Experts of a small language model.
Size: 14 layers, width 128, vocabulary 8192, 29.5M parameters.
Experts: 32 experts in each of 7 layers, 304 SwiGLU neurons an expert, 1 pick a token, a sigmoid router.
Training: a variant of Adam for the experts, 639M tokens, 4876 steps.
Below are experts of layer 11 (counted from 0) of a mixture-of-experts language model. Rows are named router (the router's row for the expert), gate (a neuron's input weights, with its number), up (a neuron's input weights, with its number) and show model dimensions 0-127. Each number is 200 + 40 x the weight over its row's rms, rounded and kept within 0 to 999.
After each expert's rows: a language model's description of what the expert responds to. This comes from a sample of Wikipedia text that the model never trained on.

# expert 9
router,137,194,252,256,244,223,182,203,247,214,231,197,246,176,167,237,242,272,133,234,158,203,222,211,239,154,232,117,158,202,190,259,140,191,284,263,177,234,171,205,201,197,220,287,192,258,182,144,192,170,194,227,233,210,190,240,188,154,189,244,148,240,185,176,205,139,156,178,246,203,239,242,151,159,191,216,159,170,175,194,167,219,180,269,247,274,185,177,235,170,206,188,181,48,232,209,245,178,153,229,162,144,200,181,171,202,174,201,257,248,206,230,200,212,182,242,124,246,261,142,173,170,256,151,172,226,189,201
gate0,236,157,142,191,254,188,243,269,237,111,207,175,192,237,231,119,187,210,149,206,223,234,240,196,203,208,187,257,205,190,269,223,131,168,208,223,264,213,189,190,202,192,206,214,186,229,202,241,244,198,219,177,207,179,226,236,171,158,200,256,134,210,178,206,195,95,217,270,165,250,185,232,253,149,285,187,208,241,194,235,171,135,225,252,178,228,281,182,204,236,198,172,182,148,176,163,225,203,189,153,120,239,250,201,166,214,220,152,171,171,179,242,226,232,204,161,258,261,223,243,95,286,179,139,196,193,116,225
up0,182,163,246,196,155,199,246,201,233,208,215,264,231,229,275,226,206,251,230,161,231,293,203,181,308,218,172,227,243,152,198,247,214,221,185,147,240,160,167,229,216,214,245,67,229,255,127,215,144,256,130,180,195,246,245,176,212,227,197,253,169,202,212,237,260,148,163,240,242,235,219,258,244,287,215,248,264,213,222,158,231,216,181,189,178,191,256,258,231,194,165,143,150,171,165,216,101,219,227,198,170,230,206,138,199,211,206,236,187,200,182,220,157,184,188,208,225,213,231,261,214,179,279,184,194,209,200,192
What it handles: Infobox field labels. Field names in infobox lists after a dash, such as Coordinates, Elevation, Genus, Binomial name, Teaching staff, Youth career.

# expert 25
router,172,146,198,210,255,266,180,210,223,199,237,177,200,278,173,209,230,214,124,185,154,245,192,171,269,162,245,101,265,186,218,208,171,216,260,237,173,227,183,284,243,244,203,270,235,256,231,177,241,186,220,156,248,235,171,197,221,110,223,213,180,224,196,172,233,165,176,164,289,178,260,148,195,209,185,213,181,212,225,184,241,186,170,200,244,232,214,210,142,182,248,221,256,76,238,162,266,191,185,204,168,162,178,209,202,246,274,169,174,221,238,221,181,209,198,241,132,183,183,183,182,156,264,221,146,237,148,265
gate4,120,272,240,209,157,137,203,170,134,111,242,166,241,166,193,183,151,200,186,229,164,185,164,214,121,201,198,204,205,227,248,157,276,221,154,186,193,206,264,223,231,264,148,168,202,197,252,154,200,146,195,254,229,240,211,275,163,162,122,189,232,176,182,194,179,180,191,181,185,164,255,268,196,242,165,209,202,219,171,201,211,198,150,269,164,221,182,250,201,210,157,283,317,180,189,207,156,246,184,192,201,149,238,186,228,195,124,224,193,234,141,175,181,192,197,184,258,241,247,228,158,272,187,251,232,202,280,178
up4,170,229,229,215,187,184,175,210,232,242,194,221,267,188,214,253,253,225,140,145,282,209,225,160,138,218,164,244,197,178,227,175,238,214,102,142,195,162,224,166,169,194,169,189,170,201,206,224,226,197,266,235,270,248,190,226,134,260,191,219,206,127,256,204,205,203,180,231,168,225,153,195,146,152,270,222,214,236,168,213,189,201,146,161,169,234,251,141,148,186,206,149,178,227,208,125,198,143,187,226,125,214,196,173,241,242,68,210,175,156,136,181,122,182,252,186,224,233,189,137,209,259,141,204,208,251,154,202
What it handles: Year-initial digits. Leading 1 or 2 of a four-digit year after a space, dash or parenthesis in dates, such as 1982 and 2013.

# expert 10
router,201,127,205,231,174,284,154,210,243,136,235,218,225,197,192,204,242,195,209,197,172,216,210,184,216,224,236,197,178,168,233,290,163,209,244,225,220,240,218,245,272,288,174,303,232,180,192,188,181,213,279,142,201,228,177,243,201,116,212,180,178,233,177,214,198,206,146,182,201,162,305,197,182,200,148,210,169,178,181,167,189,280,138,306,216,233,192,198,216,160,180,227,249,134,214,210,179,159,152,215,150,169,201,210,208,278,178,211,249,233,238,183,133,226,187,262,139,225,176,184,197,203,276,245,165,243,129,244
gate3,82,179,194,157,206,266,169,160,210,246,245,160,323,224,217,245,218,261,199,212,214,191,254,259,206,184,187,237,235,178,160,247,158,165,239,241,181,283,164,146,187,216,216,259,197,193,177,202,228,284,191,184,163,253,208,210,209,178,239,230,199,197,192,177,167,255,160,207,212,217,170,280,186,271,183,161,163,160,248,252,228,223,184,266,220,248,166,189,166,185,228,178,278,180,186,148,218,162,178,184,182,246,170,204,152,152,139,228,189,131,198,178,100,231,143,189,120,243,202,199,143,203,192,187,228,213,256,179
up3,128,253,186,195,218,202,231,207,208,188,210,209,221,207,159,227,205,176,180,262,160,244,230,172,195,204,268,195,216,140,138,242,189,207,290,133,213,233,198,159,169,205,154,191,297,181,154,244,218,245,263,242,181,196,149,191,240,258,201,243,184,246,201,266,125,221,130,216,182,237,189,278,183,141,217,198,127,208,171,153,175,215,265,200,251,261,160,234,230,209,173,143,178,195,205,150,174,191,231,168,247,252,217,246,230,171,181,200,145,193,215,152,240,282,206,159,149,202,186,126,144,138,248,155,205,275,250,165
What it handles: Suffixes and adjective stems. Word-final pieces and apostrophes completing common English words, such as ancestral, colonisation, Continental, decreased, and minister's, plus adjectives like short and great.

# expert 4
router,138,157,169,178,249,249,182,215,192,176,300,226,214,217,169,257,208,241,137,190,250,196,224,179,188,214,232,145,238,186,198,244,195,161,214,223,180,244,220,318,205,222,164,265,237,218,154,141,225,164,254,176,217,200,166,235,191,142,241,209,194,196,189,167,199,161,132,116,174,213,228,227,104,211,168,203,190,195,215,196,176,245,144,248,215,195,196,229,189,136,190,163,271,114,280,181,243,201,156,221,188,166,182,127,207,243,263,207,249,251,198,250,207,274,160,181,216,246,159,131,180,170,242,187,240,268,162,223
gate5,188,198,161,183,254,198,137,184,216,171,258,268,149,272,140,174,166,214,224,295,186,178,228,234,265,98,121,130,212,255,203,207,246,189,181,220,211,260,148,169,206,229,194,253,174,277,159,166,191,141,167,284,164,134,239,178,216,205,233,166,273,243,176,193,254,148,150,149,201,207,229,192,174,211,255,234,219,189,244,281,241,231,185,220,166,150,200,211,111,181,124,229,133,212,222,209,226,194,154,228,211,204,191,195,201,199,199,229,184,162,172,205,234,185,131,168,174,193,188,213,250,251,198,241,244,200,171,163
up5,190,179,176,233,267,204,144,231,123,195,243,180,234,214,243,138,221,272,191,189,150,169,223,237,213,239,186,272,234,225,115,200,156,136,219,187,195,212,150,240,161,225,183,207,180,239,234,196,211,158,163,185,253,173,193,170,167,232,212,254,221,125,252,151,185,165,252,188,136,125,243,218,208,124,220,212,188,173,170,241,125,233,261,211,183,223,165,213,94,186,214,182,194,153,197,252,146,224,186,135,233,202,173,262,183,149,233,244,171,258,263,163,147,184,95,209,241,204,148,205,219,242,227,190,172,237,159,214
What it handles: Germanic and European name endings. Word pieces ending European place and personal names, often German or Scandinavian, such as -dorf, -burg, Strømsgodset, Ellington, and Lane.

# expert 3
router,173,189,237,241,193,214,156,277,195,137,238,192,220,249,190,227,232,179,138,222,201,274,201,178,236,187,225,148,268,165,225,284,172,225,268,223,186,267,203,249,182,252,202,271,235,221,147,192,213,172,245,260,249,251,193,231,231,102,176,257,144,247,164,216,209,189,86,216,174,214,226,171,215,189,231,158,151,176,256,201,185,227,200,200,220,212,207,237,216,165,181,233,233,113,163,111,199,214,176,180,203,143,226,176,185,241,239,224,256,221,220,294,208,224,150,213,168,232,190,187,163,206,233,194,198,234,212,313
gate0,127,154,154,114,201,203,196,207,224,207,199,229,251,162,163,179,227,249,189,228,201,253,218,222,212,238,221,161,180,231,166,254,171,182,240,196,211,166,174,219,202,236,182,238,233,174,197,193,228,126,206,119,205,46,212,193,203,165,262,216,145,172,176,231,191,174,239,184,217,219,218,143,219,161,181,185,235,192,84,198,177,204,228,196,193,257,185,285,219,191,238,205,213,149,201,254,280,150,185,244,194,165,160,228,252,188,183,160,247,257,112,240,243,186,180,191,191,174,140,130,208,214,147,185,178,279,284,208
up0,171,175,221,194,104,150,235,210,255,190,134,191,166,168,221,227,266,252,139,201,161,272,232,209,124,193,202,219,229,150,213,240,229,196,179,167,153,174,183,177,115,224,180,230,284,239,195,188,172,168,207,143,222,148,222,204,255,230,209,188,168,199,193,215,195,247,208,149,264,244,213,191,221,210,169,135,106,271,137,186,200,151,249,216,177,222,223,214,184,164,165,267,189,219,154,196,320,215,227,213,173,194,158,194,244,136,145,156,265,198,222,248,231,227,280,180,177,189,159,131,219,239,158,189,156,225,223,223
What it handles: Line breaks and quotes. Paragraph line breaks after headings or sentences, opening quote marks around song titles, closing parentheses, and words like album, song.

# expert 30
router,155,195,177,225,193,287,124,229,219,136,191,188,233,233,186,209,217,209,148,180,196,194,176,258,249,201,221,130,250,246,158,232,143,185,262,215,237,234,221,282,190,165,207,329,205,196,185,209,265,174,214,193,215,220,173,204,174,116,230,231,219,246,165,178,203,150,106,160,253,222,223,238,176,199,217,214,121,211,179,199,178,227,196,268,214,239,213,192,160,162,179,228,279,88,229,157,249,198,176,191,220,190,164,183,209,240,243,209,241,207,212,219,105,244,193,217,165,210,173,131,145,202,194,190,206,274,171,259
gate2,160,144,183,204,307,160,143,226,196,171,163,229,172,145,223,226,220,230,242,159,169,256,238,219,243,167,153,163,218,182,276,180,241,224,177,168,242,258,249,197,234,194,149,183,217,263,166,192,217,226,172,225,194,168,172,212,203,162,164,235,176,214,198,262,210,211,184,192,200,203,211,222,179,118,222,209,175,142,184,158,264,253,250,260,185,202,159,252,165,258,180,217,204,66,130,203,121,103,189,149,165,199,202,204,178,225,147,238,244,228,215,172,217,207,197,159,259,167,133,187,121,170,257,182,224,153,148,203
up2,181,219,202,188,128,252,190,183,210,214,251,200,259,212,174,151,220,171,173,269,226,110,176,168,121,224,204,246,132,161,146,202,109,161,246,232,163,187,229,200,217,201,253,190,240,195,255,183,223,165,231,197,257,174,213,182,202,289,201,182,163,169,237,167,209,250,172,245,135,165,238,235,179,233,210,167,238,194,278,242,187,174,138,149,288,174,243,222,214,193,173,124,177,241,206,220,266,253,171,262,205,175,203,223,221,212,223,189,131,165,203,232,284,195,168,230,180,234,248,191,302,225,213,217,176,271,251,180
What it handles: Table abbreviation codes. Capitalized codes in tables and sport lists, such as country codes USA, ENG, BEL, positions MF, DF, DE, and University.

# expert 17
router,139,150,232,212,281,235,164,251,207,176,226,206,229,290,149,167,229,195,104,197,206,187,157,210,228,203,254,181,228,230,242,269,163,217,228,214,225,230,209,258,224,204,175,309,207,144,194,194,232,220,248,210,216,211,137,221,244,150,233,224,177,226,206,132,226,169,81,155,249,170,219,188,181,219,167,199,199,158,205,226,247,231,212,242,215,235,219,216,187,153,131,208,273,189,220,183,227,208,169,197,182,119,163,166,197,266,269,174,211,207,212,241,174,245,144,230,133,175,157,186,121,166,211,149,128,259,190,228
gate1,224,195,207,162,212,246,221,160,263,151,260,160,238,167,251,186,217,228,130,219,169,239,173,209,214,152,237,220,160,226,144,209,214,175,314,240,206,267,241,163,232,268,224,265,241,221,198,208,218,139,227,207,237,178,157,203,181,209,161,172,160,234,197,201,162,84,180,174,184,200,250,166,173,246,180,200,202,244,212,184,190,240,203,204,289,191,194,207,204,153,96,156,231,228,198,210,225,202,205,196,260,113,124,234,172,191,208,222,165,253,198,138,174,142,87,257,173,204,121,160,232,194,177,226,206,222,212,227
up1,248,199,248,293,257,210,155,160,262,171,123,219,174,243,150,189,165,205,228,282,204,173,246,215,192,247,162,195,277,285,192,236,141,192,204,169,138,206,173,185,229,216,259,286,146,249,150,207,184,194,154,166,208,230,214,206,170,239,224,205,235,268,156,196,241,188,234,200,182,236,191,210,222,198,198,146,200,235,216,203,131,178,199,246,178,252,190,245,167,316,189,142,213,203,199,144,277,202,230,207,176,195,262,233,144,215,234,142,196,236,186,177,190,246,163,135,162,128,272,213,190,123,203,223,214,195,202,166
What it handles: Hyphens in names. Hyphens inside compound personal names in sports tables and cast lists, e.g. Kevin-Prince, Marc-André; also other punctuation like periods, commas, colons.

# expert 29
router,144,195,211,164,184,235,203,203,197,158,225,186,239,207,176,243,204,228,170,212,185,209,199,213,209,204,188,149,216,198,203,231,140,190,296,206,206,206,205,262,203,205,206,340,246,218,206,161,258,201,219,191,270,204,227,145,246,182,219,205,133,252,175,182,196,160,148,118,197,183,239,244,141,159,205,208,110,182,176,167,227,239,165,243,256,200,178,226,203,202,184,231,260,47,191,173,253,184,184,182,227,138,202,154,201,268,240,178,221,197,213,246,167,269,210,255,170,227,180,187,160,194,293,203,179,292,160,232
gate1,199,154,212,173,184,156,202,208,160,300,271,161,304,165,215,202,150,199,203,224,233,136,157,200,193,154,191,223,190,159,175,221,223,176,221,196,205,250,165,226,172,190,112,236,217,118,176,261,246,175,195,224,172,259,205,205,216,183,225,211,250,142,151,236,240,227,259,186,230,164,282,188,203,187,108,182,187,223,177,264,248,247,146,254,228,163,179,227,138,160,186,203,166,250,262,190,160,139,164,185,168,215,224,169,175,204,186,163,177,257,209,200,213,204,283,277,234,205,202,115,179,200,244,249,149,259,187,257
up1,215,138,242,241,210,208,274,191,220,123,226,232,135,257,233,199,292,130,162,238,191,179,176,301,262,175,202,207,199,234,206,203,211,192,254,193,229,236,112,172,196,305,121,167,267,211,229,154,210,222,200,143,265,248,196,223,191,159,157,217,203,184,243,164,112,267,242,227,250,144,242,140,220,220,196,254,174,203,228,255,182,208,232,192,218,218,186,231,218,249,218,221,244,218,182,186,214,279,227,174,120,156,261,194,186,165,240,249,179,169,209,181,173,187,209,241,210,197,207,135,158,201,198,250,203,181,165,191
What it handles: Sports standings entries. Numbers and ordinals in sports league tables and results, e.g. goal and point cells, third qualifying round, Cup, Final.

# expert 28
router,97,117,185,222,240,260,194,259,228,152,203,197,179,228,169,236,221,181,77,199,189,242,176,162,196,213,195,139,209,224,206,232,202,220,231,205,206,189,182,303,202,255,163,243,243,188,244,159,235,158,229,232,253,208,149,203,207,175,199,264,184,231,212,159,240,174,162,114,195,204,257,187,119,180,195,153,178,187,178,195,167,235,187,220,221,238,194,181,231,193,124,230,238,163,271,157,225,181,153,185,198,115,172,166,180,259,268,178,229,245,211,243,189,299,151,239,198,186,168,170,134,193,252,206,191,259,210,251
gate1,247,128,147,234,190,209,162,220,230,120,174,159,187,143,170,201,172,166,202,208,233,170,168,157,261,160,210,143,190,133,47,181,164,206,233,209,202,238,215,213,162,245,169,168,239,121,215,143,259,230,218,230,160,204,232,196,156,152,263,178,161,184,190,144,173,199,204,262,278,215,236,185,174,187,174,266,194,203,117,160,163,174,161,198,310,261,204,225,167,207,223,231,172,195,277,203,183,185,192,167,228,181,148,202,178,240,244,220,211,230,164,211,188,236,202,213,177,159,126,187,209,163,224,166,156,261,169,152
up1,195,226,262,189,164,194,245,216,188,230,212,250,240,226,185,206,263,232,221,187,216,205,120,149,237,179,227,186,210,180,280,134,244,200,150,227,190,174,210,184,213,160,180,195,180,290,286,281,192,255,194,161,236,196,194,236,268,160,178,247,152,160,220,259,181,237,224,222,94,156,174,221,266,122,185,103,162,223,193,212,222,167,220,184,181,184,217,206,161,175,161,134,196,208,194,245,153,265,208,214,186,230,230,240,207,170,161,248,212,154,216,158,219,102,235,224,239,226,263,170,180,257,243,190,260,196,247,265
What it handles: Spaces in foreign text. Bare space tokens before years in tables, plus accented letters and spaces in Central European words, such as Hólar, für, and Sp z o.o.

# expert 5
router,133,196,237,194,249,233,186,269,193,152,210,195,248,236,178,185,232,233,145,224,164,194,206,213,249,204,258,131,197,209,168,226,149,209,281,279,212,179,208,278,185,205,176,225,267,206,188,193,216,198,236,207,244,265,158,227,206,129,238,198,226,181,199,161,237,214,143,182,203,202,268,226,185,251,179,197,150,167,233,198,194,259,178,263,256,254,179,223,188,190,194,225,284,15,214,221,213,194,147,215,166,157,191,184,194,285,285,197,188,221,186,210,216,255,205,248,171,211,178,174,182,172,228,236,209,219,193,282
gate4,268,328,227,176,242,190,100,145,221,201,201,206,199,245,183,159,252,201,110,236,196,197,216,206,215,201,198,222,218,208,181,272,180,179,202,138,172,186,221,172,133,227,193,192,175,253,283,250,252,228,130,208,189,299,197,203,205,178,171,172,241,218,207,273,159,216,223,240,217,164,278,210,210,169,244,249,159,252,271,247,205,241,163,230,171,257,196,254,155,203,202,197,145,175,282,226,244,156,156,148,214,184,189,199,220,219,226,191,202,214,194,162,208,224,255,243,222,214,198,171,238,268,228,247,223,245,179,282
up4,118,232,193,192,235,193,184,198,126,173,212,169,184,207,199,251,184,114,225,190,135,122,189,253,279,192,248,178,190,232,264,162,144,203,202,155,210,208,254,199,211,197,196,186,266,174,190,266,236,187,292,276,247,211,171,183,148,165,222,232,175,203,229,236,290,225,211,208,190,230,198,253,165,210,123,238,164,129,212,208,246,208,207,147,160,253,153,165,153,162,231,190,128,134,171,195,158,221,248,188,219,124,218,189,212,230,275,167,165,169,254,190,131,166,241,184,243,163,221,155,153,251,173,208,231,202,222,159
What it handles: Digits in dates. Digits and spaces in dates, coordinates and table numbers, especially day numbers after month names, e.g. October 14, September 29, 2013.

# expert 21
router,134,164,194,263,209,284,180,219,241,168,209,278,230,250,212,158,203,231,117,191,220,194,203,193,184,200,241,196,254,180,170,256,224,157,252,194,191,186,223,226,171,279,180,249,222,191,179,196,247,222,226,181,200,199,203,226,196,135,295,292,195,235,160,192,186,127,175,187,225,225,264,246,155,163,181,229,140,198,199,198,148,228,153,258,190,269,167,198,219,199,212,184,230,63,240,256,209,171,113,158,244,151,199,131,180,265,212,209,249,230,222,227,181,235,199,233,135,242,190,159,206,218,206,234,154,255,214,222
gate3,190,149,171,278,200,229,174,172,257,200,219,153,204,161,210,179,178,261,163,184,189,184,168,250,230,159,266,241,272,184,221,283,139,207,149,222,214,179,192,122,174,165,133,175,220,145,206,217,251,176,236,273,184,265,204,171,223,297,188,220,181,217,188,185,327,182,214,164,162,207,191,247,229,222,179,230,200,181,168,195,202,187,159,234,251,229,174,217,165,179,189,159,206,125,276,214,246,213,192,265,186,148,166,150,174,236,114,151,204,208,174,202,180,300,148,164,159,281,190,204,248,206,209,208,220,233,158,222
up3,262,231,211,203,253,196,164,160,123,60,184,192,253,221,128,185,221,149,159,197,163,232,184,147,207,216,156,146,216,154,218,173,268,205,170,175,164,215,193,221,207,299,200,173,207,203,138,195,185,206,205,165,206,226,211,167,212,223,101,229,219,199,229,179,215,178,231,186,164,219,192,167,159,199,203,191,214,294,196,178,299,189,223,182,239,198,197,199,248,215,216,241,216,281,201,121,270,176,163,102,180,228,196,238,169,184,237,206,217,252,232,143,192,170,219,216,213,141,276,220,245,137,252,186,158,207,265,225
What it handles: Table and unit separators. Table pipes between numbers, coordinate symbols like °, ′, ″, units km and mi, superscripts, and parentheses in geographic data.

# expert 31
router,162,149,220,244,185,215,159,245,211,165,215,182,244,200,177,262,226,207,157,229,217,254,163,212,235,190,247,139,243,182,171,197,237,161,213,200,263,205,191,274,162,189,186,224,182,206,156,161,271,272,197,179,236,183,201,177,199,111,242,241,176,251,146,169,269,179,107,136,237,221,251,171,155,251,215,168,141,157,167,173,168,241,138,253,243,247,179,213,149,184,211,174,227,124,255,176,256,162,163,233,182,168,238,161,187,255,195,244,256,257,236,216,130,247,181,239,167,257,189,170,146,191,290,211,163,217,224,240
gate0,236,234,133,209,165,255,133,235,251,176,191,258,259,218,238,202,223,141,142,153,191,187,226,202,225,175,202,245,173,202,263,223,178,237,203,151,275,264,99,245,177,178,158,220,193,211,198,236,225,212,199,204,155,258,231,176,281,197,172,199,269,264,180,158,213,174,183,237,97,167,243,265,156,273,187,146,186,158,155,164,161,248,130,158,160,209,197,214,184,192,191,197,221,194,137,232,277,236,166,201,213,120,259,225,253,216,238,208,263,246,185,182,187,221,221,229,175,234,174,204,241,158,245,145,176,164,171,214
up0,212,205,250,190,187,218,164,110,190,224,236,216,218,195,158,151,289,229,198,170,240,162,217,193,235,238,195,286,230,206,293,180,314,232,189,180,193,241,221,151,159,218,245,141,181,202,176,170,205,173,208,187,206,205,146,184,318,210,275,239,186,203,197,175,172,195,136,187,175,171,230,160,210,193,191,178,285,86,192,138,259,187,159,206,161,249,208,238,178,199,204,186,288,194,169,170,217,204,128,141,150,233,139,196,257,203,182,223,229,262,189,224,232,163,142,197,243,191,185,249,210,234,226,229,176,236,206,163
What it handles: General topic nouns. Common English nouns for subjects, fields and things in expository text, such as water, human, tax, organ, and security.

# expert 6
router,177,156,204,258,230,309,197,232,233,178,254,154,223,235,233,165,209,250,88,179,166,200,200,192,184,140,200,161,277,130,222,231,184,171,170,230,243,215,237,293,219,251,188,221,203,183,221,188,242,193,204,213,226,226,175,254,159,143,205,203,178,244,159,198,219,184,149,169,267,131,257,212,174,249,236,193,173,225,194,183,202,271,184,257,228,253,200,195,249,191,174,215,279,110,221,198,145,169,147,232,220,212,198,207,203,217,260,179,204,247,237,234,189,268,192,253,174,282,198,203,122,127,257,195,236,240,194,239
gate1,179,165,217,181,230,191,165,243,201,252,311,172,220,197,220,220,227,181,168,185,151,266,227,120,212,211,184,226,215,204,292,214,184,135,258,210,236,180,208,214,151,243,133,179,171,261,232,233,227,149,249,177,211,195,213,234,166,199,220,255,166,165,220,180,159,168,208,156,321,180,183,165,58,190,189,250,142,242,173,178,246,222,228,174,197,181,164,141,266,243,170,188,218,201,197,184,191,188,203,212,243,253,213,178,201,199,182,195,269,184,187,218,198,218,170,186,97,156,106,150,143,176,256,157,204,182,209,194
up1,196,153,244,296,200,200,230,163,171,246,275,216,200,230,221,175,198,254,178,213,308,255,214,148,231,236,251,235,192,223,248,292,244,114,203,251,244,164,255,221,199,180,269,184,221,153,191,199,159,200,220,211,192,139,217,216,186,223,182,224,204,193,155,137,241,126,185,247,202,154,215,189,203,192,222,168,271,224,198,230,128,217,190,217,228,121,155,181,225,169,166,151,141,186,192,151,210,212,156,129,209,188,225,192,173,207,186,276,193,112,176,178,210,139,209,116,171,135,197,123,235,182,170,196,212,171,209,251
What it handles: Word-initial letters. Single first letters or onsets of words and names, like p, f, b, C, m, gr, starting a new word split into pieces.

# expert 22
router,158,198,225,279,267,244,189,194,243,176,215,200,279,248,155,206,225,205,138,248,220,214,176,144,156,146,225,135,232,146,176,247,168,148,240,224,219,215,259,246,233,213,177,246,245,233,213,184,200,171,211,206,211,165,215,223,197,102,250,213,151,216,184,185,260,125,145,186,226,214,245,265,145,162,236,207,181,158,202,198,169,228,185,217,215,268,205,199,182,170,179,229,194,19,217,194,204,196,129,194,210,209,171,141,168,272,217,186,229,219,210,211,163,218,193,235,164,262,213,216,198,199,244,242,130,271,199,231
gate2,155,183,159,143,223,204,231,223,238,172,146,208,276,170,149,237,282,273,180,215,148,221,199,212,253,241,145,132,183,147,251,190,134,170,210,239,173,191,228,226,264,190,190,209,160,226,236,250,181,197,163,171,197,157,179,227,259,209,159,181,206,208,214,215,246,286,178,217,201,183,266,197,218,192,241,176,209,162,227,272,263,138,226,219,138,144,175,232,229,228,97,237,203,174,222,177,262,186,291,211,171,187,234,162,222,213,202,258,154,202,97,240,137,231,207,247,114,155,172,165,219,207,183,165,194,172,232,188
up2,184,254,173,222,199,298,194,234,172,194,189,244,192,115,227,185,198,177,184,215,264,160,198,272,127,195,215,149,190,250,174,216,193,212,248,194,130,175,193,114,227,215,170,216,246,222,57,236,241,205,167,228,190,241,124,221,198,160,184,208,278,295,205,194,161,190,179,198,207,249,132,234,235,214,212,137,161,224,139,187,161,163,178,241,187,183,246,144,127,204,191,158,164,244,227,222,183,173,128,183,269,144,133,206,232,206,182,188,194,234,176,209,201,198,189,187,264,154,187,216,179,157,193,181,199,204,128,250
What it handles: Coordinates and mid-number digits. Digits deep inside decimals and large numbers, especially geographic coordinates and statistics, such as 79.27861°W and $26,202, plus stray byte pieces.

# expert 7
router,134,204,190,248,237,231,206,249,185,201,205,217,215,164,207,204,234,237,135,245,178,261,226,209,225,188,244,136,236,196,231,237,162,182,226,211,252,223,198,308,255,214,182,259,217,168,182,126,220,192,226,199,206,169,122,263,194,124,260,226,204,253,155,219,219,180,119,148,230,178,286,208,144,187,177,172,168,170,183,211,150,227,162,238,213,238,184,214,175,201,148,233,284,146,203,169,257,110,173,189,201,111,174,135,179,267,246,173,237,231,159,197,180,273,155,204,169,190,148,184,174,189,231,176,229,223,133,241
gate1,187,253,160,153,227,185,223,273,210,195,192,261,166,178,125,244,141,162,151,184,234,170,231,192,174,158,221,242,200,186,206,258,193,249,222,214,177,187,174,197,276,217,128,160,244,213,130,128,231,195,197,189,153,182,203,221,290,182,165,165,210,131,239,209,201,162,159,156,241,162,194,155,210,237,130,183,117,167,207,208,187,278,191,213,131,246,208,255,163,193,153,157,235,178,282,184,188,202,228,215,158,136,198,112,201,237,211,199,235,204,172,183,205,134,123,188,183,269,239,235,209,148,246,166,207,296,217,185
up1,180,158,189,194,160,110,241,193,216,232,210,209,186,147,219,255,196,215,170,147,240,204,259,177,214,210,200,154,227,235,221,234,232,207,144,221,215,261,225,247,198,181,227,175,214,165,248,196,151,248,169,134,203,266,170,163,194,139,215,101,203,214,136,211,202,212,121,169,215,210,269,290,195,174,191,108,230,174,232,218,238,181,200,183,274,247,231,144,190,224,149,195,205,215,161,202,227,212,173,200,229,235,180,279,221,260,92,183,177,169,203,141,228,179,193,163,160,221,136,201,228,181,245,252,253,96,162,258
What it handles: Asian and Middle Eastern names. Syllable pieces inside transliterated Asian, Arabic, Indian and African names, such as Ayutthaya, Abu, Khan, and Japanese ō or tsu.

# expert 1
router,130,157,214,273,219,293,187,257,186,143,254,250,220,209,207,211,268,232,147,183,172,194,154,232,235,204,208,218,223,180,176,242,132,205,263,172,211,214,202,249,147,190,196,276,275,228,179,191,197,232,254,206,270,183,182,236,218,189,211,218,142,218,221,214,186,178,110,183,266,183,229,229,101,229,208,240,174,207,170,211,230,185,159,295,176,227,191,245,169,188,174,205,241,82,217,225,223,200,188,179,213,207,179,146,176,281,205,196,212,216,241,227,144,279,149,195,124,208,176,174,177,222,234,158,138,271,201,204
gate3,217,194,241,247,236,190,129,243,232,129,205,224,217,142,170,250,215,164,196,193,167,147,177,213,121,235,166,184,195,260,276,218,205,168,154,218,223,153,209,242,239,191,159,193,211,198,263,173,265,200,309,218,172,240,208,193,248,232,161,290,151,255,231,257,158,127,211,131,172,212,193,156,180,250,217,228,179,241,218,215,169,175,194,257,211,200,203,193,220,217,177,202,207,192,235,166,214,214,147,202,223,205,185,229,161,142,109,213,161,211,147,102,173,133,195,201,219,180,142,125,262,185,127,211,285,235,224,182
up3,276,205,314,144,212,203,177,164,221,244,224,239,246,171,261,118,190,221,213,254,156,185,261,284,200,216,258,203,161,192,285,236,192,189,152,217,194,313,225,193,222,163,179,303,188,200,202,208,257,181,269,218,148,174,234,171,133,172,153,187,185,229,139,219,225,143,187,231,196,207,177,202,129,195,125,174,247,253,176,166,157,187,174,217,139,157,226,191,167,193,204,119,187,182,172,197,240,188,147,216,206,166,161,214,215,162,205,212,187,199,179,201,154,116,189,207,236,203,158,155,257,143,200,157,172,208,211,222
What it handles: Sports scores and ranges. Digits, dashes, pluses and table bars in sports results and statistics tables, such as 6–3, 2+3, 75-79, and 1999.

# expert 26
router,153,190,195,247,236,226,141,264,232,177,193,232,253,237,189,192,191,265,109,185,194,199,220,169,249,216,262,161,228,189,162,227,161,176,241,229,233,224,179,241,230,264,181,237,197,210,180,188,219,242,229,227,227,212,136,223,210,84,243,272,214,264,105,200,214,182,98,122,199,174,256,195,197,216,164,213,143,152,162,220,159,196,169,251,194,244,166,240,216,186,152,225,208,113,229,189,209,194,150,170,179,173,144,183,183,297,257,183,185,243,210,247,232,208,167,272,170,211,188,185,171,148,253,185,136,224,226,233
gate1,186,150,181,201,166,194,270,232,216,244,189,144,253,170,198,196,204,213,156,222,143,215,194,279,213,223,169,206,263,160,161,200,151,194,138,151,168,208,169,219,227,231,199,191,220,202,185,146,259,217,152,182,233,173,160,226,121,226,219,214,176,225,193,189,202,188,130,314,300,226,297,197,188,186,186,102,141,187,175,210,206,169,162,254,221,249,205,252,128,269,140,264,198,179,207,175,192,237,207,220,234,115,216,224,227,190,264,227,232,176,201,200,162,215,227,153,195,226,116,214,251,252,224,236,181,271,155,226
up1,188,168,174,173,218,165,227,218,177,248,146,109,167,140,213,190,216,149,150,213,161,221,205,273,168,152,190,236,214,177,153,234,162,173,225,215,200,230,247,166,257,180,265,249,211,213,203,203,206,203,181,227,176,154,140,217,190,281,231,226,196,217,137,163,239,205,116,205,255,268,217,188,202,303,198,141,135,193,166,244,205,162,235,190,223,170,203,249,164,252,132,251,178,227,234,155,273,201,214,192,271,163,170,220,191,159,274,254,230,180,199,221,182,178,207,161,269,264,82,254,218,178,169,219,163,221,171,176
What it handles: Structural markup tokens. Line breaks, colons after infobox field names, == heading markers and table pipes in lists, e.g. Superfamily:, Synonyms:, See also==.